config.yaml
num_hidden_layers: 8
hidden_size: 384
n_experts: 12
experts_per_token: 2
d_expert: 192
d_shared_expert: 384
hidden_act: "geglu"
moe_layers: [2, 3, 4, 5, 6, 7]
router_score: "softmax"
normalize_top_k: true
routed_scale: 1.41
balance_loss: 0.00271
balance_bias: false
shared_expert_gate: true
init_std_router: 0.0155
lr_router: 0.000807
num_attention_heads: 3
num_key_value_heads: 3
head_dim: 128
vocab_size: 8192
norm: "rmsnorm"
norm_place: "pre"
norm_eps: 1e-05
positions: "rope"
rope_theta: 10000.0
rope_fraction: 1.0
qk_norm: false
attn_scale: 0.0884
tie_word_embeddings: false
parallel_block: false
init: "trunc"
init_std_qkv: 0.0319
init_std_o: 0.0
init_std_up: 0.0319
init_std_down: 0.0
optimizer: "muon_variant"
learning_rate: 0.00277
lr_mult_qkv: 0.7
beta1: 0.95
lr_head: 0.00579
max_grad_norm: 1.0
warmup_steps: 200
schedule: "wsd"
decay_fraction: 1.0
decay_shape: "linear"
final_lr_fraction: 0.0
batch_tokens: 65536
max_seq_len: 1024
doc_mask: true
train_tokens: 273800000
max_steps: 4178
dataset: "wikipedia_en"
Below are experts of layer 3 (counted from 0) of a mixture-of-experts language model. Rows are named router (the router's row for the expert), gate (a neuron's input weights, with its number), up (a neuron's input weights, with its number), down (a neuron's output weights, with its number) and show model dimensions 240-287. Each number is 500 + 25 x the weight over its row's rms, rounded and kept within 0 to 999. Numbers have three digits each.
After each expert's rows: "comes before" lists some tokens at least twice as common just after its tokens as in all text; "gets" lists some tokens that make up at least twice as much of what it gets as of all text. This comes from a sample of Wikipedia text that the model never trained on. Tokens count by the router's weight.

# expert 11
router:487481503497530476540494490507537490485492454547469518498501435480466515488501518460460512487463507492504468501465496549491473497500558479525479
gate21:459465449507551491528462516464510505487479540537488541482513513467532456550484493486518483510491458507473469497492495506499462510484502522525547
up21:459491462481513451510474503478549495451503527545476511477529524455513487506482488491515524484479452508451495526509492525513445546470499475462507
down21:531556482477511533541516541530454528483524510540483471460510499501515478513454518553515485498464552479482461540489564489524404466489496504497523
gate22:517481485493505553482555487451507524504508478528546509463493479522499506497507545519503522482490515513482507510529472489530488486555501519492496
up22:447498493511501507493541484502468488499519500524528505495506513500485498484521504483504504506516490462479457502506495511492478499538469524491498
down22:520532510491495478525510487545494510488464519514499497533495494474471472509473503516500532470516484489521467501499485534492467477498474497487460
gate23:532486506512484456495504552474495491529520518530469498489507453530538471451520515499477455516498529504533436505496478497486507489503507568513541
up23:537493510534490498531505506490496481514503520507474485555524521526500524527501531521478499559483485442505479478486517495505491475493495499492505
down23:515531509514535528466475520521523531484465502470483517539503496466484491471463506500442542441516517518429534515483517496495467466427510478486480
gate24:459522504558480480467520535494464491546475505518473480481462503465513548514500500523520472502523492523479469480539505514471508496494554508511489
up24:473475492500507527515479492489521524533492524528585482498525507460493494522526445548468485519505490480506515481493526457487501490510501481530510
down24:475526467521524441478517481480482520487507511502506514516507497468482506473481475503497559515492522511544485518529544489495497480507526506505498
gate25:452513531539494461502480506477519527510517496483521456472491503487501502518546483512520510507480470490495472507502465512476499481516514473501458
up25:475510502539517477481451524481564520481504515479495490472485520482522469510507516484499546505491502507476505491517488507493474479500484515509475
down25:455523486527559507484533481488494481491517510519523504532511500424478438480527486491518537479464492524486486488531480493505507472508477521466496
comes before: "|", "-", "=", "The", "In", "  "
gets: "\n", "-", "\n\n", "  ", "|", " \""

# expert 8
router:455513546516539497476501515513455517463475500463458465534525554499528516525513533516482537494447507485474514519527481514504568539477492512493500
gate153:482481481483439496481517494510519494497554539481523481493526507517503461528526514516522497511506456481466496519489455526535469509514511474521520
up153:526527520514482484492522497494495512530475454494515491492450511480483514536469502495494518489519525484482471511498444520495460466492488569495495
down153:515465501501504537496527519499515492462519471505524479471468470512480515536519474529480479496459481475484508487538504489512486532513484502524519
gate154:515518518480453496554520532490507522467501456538532523509497506512515525528497462553516519509487500473457511483456509538470556511567485533493521
up154:533503490485462542536497487532473508415521493526481520528499496525463512520490450512520515477506488529553480517511525504500495493502442505499479
down154:502532516530475516535522456523467493477467520537467495473484536527520519429518510509518481511500492514487472506455516483549480492542508508510475
gate155:486479509515502531476502526469513546499530528513469528494505538499516505535541487547494503514467527530534463515457496449501471528484521494480455
up155:479515501543496550419528551520490524491550486513490492487515492450489463533511501518488513478497482489492505452492521501513439524516484495475471
down155:512513480489530585509532542555500454494488472504495524502523532451507528520497505486499501476500502457482513503483511520493487542445485532496513
gate156:459480468455465492513460499508502497504467516472444563526475497492460527461520449558532543470493493526509511522498544516526480560537500507482506
up156:477489543513530548549518509488515461480507527486489496501516540503493517509491532515481527542463526498509514469484496480483500499440518520541504
down156:466445497471512497510541515431494541511482541522489514494497496530534499512496511473479517478451496473515510481503531510493524481527527476517479
gate157:491496509514493530506482474530528526548510475489481536477486496459473534545500473491516498502505501519476475510531514477522458529518568502481491
up157:432511499449482508479533495529500451495509512514482490465526492536526474471532545490500483532492543475490461491549483536450446476494491501475469
down157:471491503507536515503510466478474550522505479480547465540487524504490464508476497524516491502516491470496481483544482488503526462462486485481498
comes before: ",", "\n", ".", ")", "=", "\n\n"
gets: ")", "=", "\"", " United", " States", " South"

# expert 5
router:515498584514553520536507504491483484539469473483485531528507506476478531521501484511516530502544500502501506475506515535503526501501454504514461
gate21:489521489543488491543481503521508488546464461533502464521490502498477516457493476478501511457529517510517529460517535510531493494550493475520522
up21:514507526496509498496501497511490557460545543503496460497496494480502504514501519508496517538512528535471497495522513485490504454462506522478477
down21:497478549500507516512484508515502501529557534525460488515457501474525469520511529496509524517506442484479555517466492538467485517512492511509480
gate22:503470507515479514491481479518472505537449500511474511506436467482470483500522499506526523529524529508496471520506484496503481494517501463501496
up22:515531500518523484507515485502511515509480519467459488529482503500496506517494487506500480496475474501465467475510519462504550499486448490475476
down22:478465532495507532509463498553503486492519512482499499540478505472491514488505508499514502466461446446511506524470521494565555480467524486475490
gate23:521483479482508568517466476411476531473476518471516506488470461476541518499520486483496489513514488524492446466517481508503516514495465522525538
up23:524515481512502490467498487495506467533483534514540559507489510471517522485515512478520505531488548491511526511462477479423523445504558503481511
down23:505465516481535461517501508505482496489493508506471520431498474485454539521504509477480533527505498464519512515555516509506511514483520480522519
gate24:491523514554466506566501472537500499504505496528473443504538452516516505507504500490514491514485479470501569471512533506484480494478505460520507
up24:500505548501543503483508488492498541481536478512508488552495500516445485480502558496489476461506521513489463494521509463497492480495507576507555
down24:517511513515515512471537466493507516499481457528497442554502517517520510459497508506461466497514495492486481478447500484526520503524480443482504
gate25:508537491496482511529494515495521478524512498450511501487465484464513487465506474468469521508522502439539483481471493438486505520462486543479524
up25:496494500537502520507477504484500508493496510496514534474538491463513481520480510489467453472513495481519501425502521543487504524535465519528495
down25:490472540521494490491491470533498500498474495495476513551507506489505577535522519477502520519457503505536488493517487536485530523480518443502487
comes before: " |", ".", ")", "–", "%", "°"
gets: "d", "t", "r", "l", "1", "2"

# expert 4
router:512496469494492516494527475469492495482519515538527463468504485495477492497514474483520503493443469504488515506542554487501478478529439473511518
gate5:489519519509480510477517454493468519532492488514528521491494492505491500514488485513497466491512525505551495533487535506506504494492499517536488
up5:505480470523509452526498476506481523494511469534505501485495471477465497495472496491512509523479503485527512493505489488499513502504475551517451
down5:520540476535503481507506487481500472496473508510530509499464501470513551471516549521497521498488505496500461502522482466510512491492527505470485
gate6:512465482514484503497507503465487483505510532515503491487503494509511469537497447463507524535513485457488479515495469507493552494507550495507500
up6:481514498443491526503510459498492469506541530478500522504519515462489481471525493488460504496530503544488510507484464541461513507493504478516519
down6:501541502481570493505504436472521510493518507474476540472478495477494523485515511475438519515483541518474549524501505473451465495482507501515493
gate7:513485521526486503520472500509481500473492508530548510523480445523492517538497488555517481538476524487502481499515547484470518505477523504497455
up7:525446511515498487501492557516499540520520495490514530513496509494477457484475515462463566443447491517504500456464503541490463493483526480486521
down7:491516493459487513498512517490511542448496499509533525482528468466481494512515486503533489472480500479537500486472491473543465505498516540514499
gate8:510496496493490510509478520498540510510537514484516499517508501509508482459507489509523513499492467527531529479506473497493510487545501504496512
up8:506477515474447504474548515537518481522500500489524515526510530518500495515496521496475505509521469558508532486499483441477511490523535519519521
down8:478513477492477530480483513521450489523489516483499498506500559497502507493523470490484485499470492507517461491519548504473483500484481485515533
gate9:509494536496484559521491483482528479483494472514515510434475544509529489503535523478524503493516458523497516510506507495482528496506546535490494
up9:452495483475453486524519563560462479519505534502500486507530501476497485470488486499500535510489465477504530534521507480474536472501528519485492
down9:455474466506515434444542486464481520512511535468476492485503496486447505527454485502518493483482545512485503507484526511444467476514527457498495
comes before: " the", " a", " his", " an", " be", " its"
gets: " of", " to", " in", " the", " and", " for"

# expert 9
router:508523504527487477455513498523503472490501488511517472485498554497518458471509538542506513509508488510509479503508497476499514486508536517507513
gate5:489540535550527514533471497491494479494476506558510507486527528494541488488514445509484503469521536485533506521514520460488459512501534552510462
up5:511479483517536501459525476506509453515485488552540482474531465482533470479503459470489493449497518469513458516487472455499496465493554494459500
down5:503499517478491485504523488547495513490528501445510476532475506468482469477490529464505499514474450443486512439499474549478527481493517537506520
gate6:422501515501467488510501461507476503493478499496476491472508477530511486489522517541507488526476498475499513490511496445506515514524503554476512
up6:524517501495465498477510537512496495517607513501502517534508499484465513528555513470504500474474486532458440503542567504511489483501521501484470
down6:509519536485465515475449524535533522506464497475550477499548512505464546493505503493523546524533486479499473527507521476466482497516487510502519
gate7:472484484496491489510510476474539487473496500505500472519473491519468474511490432478540484455519504528472476519530466489468447499512506558529518
up7:512523450484522481559512545518508479493449482479519525474496504506500514484475496502458491494515491492511504504511458473527513500436489534529485
down7:513506495489503494511465513469507532535517497517514515515505496451512512481464489484502544509535491512508512537516482508490459495513513446510500
gate8:481473490492517458493508494503520524477487539514501489520501496474488503493527462487521491534485451461494509524508526474486478507498508489501519
up8:514510481544498543524481510520461511527503459537497476519501503479496489498507497505518518496509504503524453522507508504485485508546495472503508
down8:531528530483490490493526527495490529503468513486504528486455504482507528505486467573532473566460453489483467468502575507517472452517514515562483
gate9:521512508500510499498519478529524486494477507484513521499516451535516502518514493502524525515457506488503470496516524479494494498508488486528479
up9:507499495475492495468483485509503491530446523455495535484518509481477529513504514451462495505498505510487575513505495495471528468460490514453543
down9:537502495508499491506500428493474493460518466532505487523481502495485504521509522481509522505485530537490481516484521527478485506468529492470492
comes before: ",", " of", ".", " in", " and", " to"
gets: "s", "e", "ing", "ed", "y", "er"

# expert 3
router:474543509485488540491493527462520503481465540506554536490503538515517472473510477513475476508510551510522508503504465500525467499501520495509481
gate21:500466456488549523517539498498510466491501511517494509441484579512461473509503481535486508486524514506510540507492434504527499514502479463481498
up21:541490499530533453498497516471523502502443467532480516480480509506459517519511506506535483462498491529489531498497506554525522493515506510491470
down21:487499516537528495526539472465480487514498488491510486509499527522488520510473515508489528490489473499479523492478557547466511498496495485481523
gate22:488516527469507520474478485473478531487539519500497539478517516487563538511557484506529492482475484488497510540484451525519535497559518488508523
up22:492480510527497482504481507580526493498479554510499467510544553501474485478511581505507512518494471508529485503496486478472488537449509504506484
down22:500515522459483490497468492496516545490481475455507506463506463510504482535498519450542483493503483527500494478534466496520538475503453499535497
gate23:508489492484532526502480503500500450545476505489497518491510520500518539469529521507510486505514449521500486491481477505471540517527532483496525
up23:519533463525484510478515539459509504519517493493458482498488524517502509535523496525485506468469556572476497483508499495500447519467530498505492
down23:474503487493503480518486535493478487497461520497523471476501494491495495495469496492481488512479519493486486478468482481474510509489468461533514
gate24:458474521526469485517496475499521524527521498504481557493468518482495477544482490525461502501518456541491517513520487480476499475486465528510497
up24:534468472484510513511470450503529527524539470501510540499506510490485491504475525541470506510539498524449511481474553477511506503508501508508511
down24:564512487466482544522510476559501500481504495466450505535538494496466511461482519512498501491516569486523526479538540488515497508499496496470536
gate25:473513481519529532515551488487553505523516483516499514475511491526480480529509469537426502445506497541528533497478517471522487527520482505487544
up25:496531515525521519531490490473494489471516445530473470507510495459493501530503463507525501551510519514493505540508517505505490500488471503524485
down25:513530495500480533535474470487470485491475491509500511552487497511512486539457522503494472541516514490484488486512437519527520501477467515473491
comes before: "\n", "  ", "\n\n", "=", ":", " The"
gets: " |", ".", "|", "=", "-", ":"